Below are experts of layer 7 (counted from 0) of a mixture-of-experts language model. Rows are named router (the router's row for the expert) and show model dimensions 80-159. Each number is 500 + 40 x the weight over its row's rms, rounded and kept within 0 to 999. Numbers have three digits each.
After each expert's rows: a language model's description of what the expert responds to. This comes from a sample of Wikipedia text that the model never trained on.

# expert 38
router:554505538508489473536495491483578538501474426506518507446461472561534497526555439517458465497454486478539483483481512426542500469479516472494540500466524519494528500476512525455521558477527561515452530524393541451473486480536438461540479507
Description: En dashes inside year or season ranges such as 2016–2017, and word-initial pieces like trans, tri, o(pposition), mostly in military and sports text.

# expert 24
router:559494557493475474532519485518481540467432541524437464507507468505515536540548451418446455452471442479498486469555518501508478511478567507534491489502533519446547523474506510470495576530551549495483490443468484457564505479510424400571461518
Description: Accented-letter bytes and word pieces in non-English names and titles, mostly French, Turkish, Czech and German, like Čermák, İzmir, Problèmes.

# expert 58
router:537460567450520494471493520536541535491454547517465568478463447504497517566533439458516460446527443535509456453466505499503476530511545459513452451496553558479531493421560451487536550489555499551534508471450507475563503515578479514526507499
Description: First capital letter or piece of a personal name, often a surname after a given name, such as Mc, Mar, Dav, B in Bryson.

# expert 43
router:526475488458502510563459511506525491529544503539439476489540491592547512477504508452477420469470437475586474442478544463508531483538539459489485461422506578462545547461581491497556527559519484483523493496493466462486440495522443508502417522
Description: Ordinal suffixes after numbers and nationality or place adjectives, such as 19th, 34th, French, British, United, American.

# expert 7
router:468498502517480513489523527531511562470464514567467531513454487568468534510536557503505481471497522557623550506471527468485463509508547470466525476435506516501522492495411495527486573535474551556492511498502523492544510388575459443500520481
Description: First pieces of long Latinate words after an article or adverb, such as comp(onent), adv(antage), am(ong), prom(inent), dist.

# expert 0
router:523496484464466519495557559468412522543414517503451456474523432562514521510507456450460411464475509467535535513521513449568509427536553496411502449440528587516501470489527442474519510533452498540559511445519527499588498469505477487487519475
Description: First pieces of words in section headings, table headers and infobox fields, like See also, Early life, Original release, Kingdom.

# expert 49
router:534422547511529525557526532534531543474528505543518559450440532543503531525543514392423476487424494531594458456471530446504520513513589511548476433390551511477502526545463510482520549524485504524498515441466539511489490485521429404480494464
Description: Common verb or noun stems awaiting an -er, -ing or -ed ending, such as work, own, lead, play, writ, hold.

# expert 1
router:563488495468465499541523532489522538452478460519476483499466475527522498487503521455474424488480450479571452499494501482561460510518577501530473487489556550496541546437490508520477538454508519521459457468500468472560526476541396425495498492
Description: Word pieces inside Latin species names and Romance or German words, such as del, de, und, amsterdamensis, Nacional.

# expert 61
router:507495564511452511540514522445512531527501521512427486471466528586542530504505525480473489505501495480591510427528515435566510537518518440495479455497576548521506546490491501487488469586538448541570418482494479515480501497509491518492444504
Description: Phrase-completing words, often after in or as, such as well, long, old, soon, far, plus countries like England, Germany.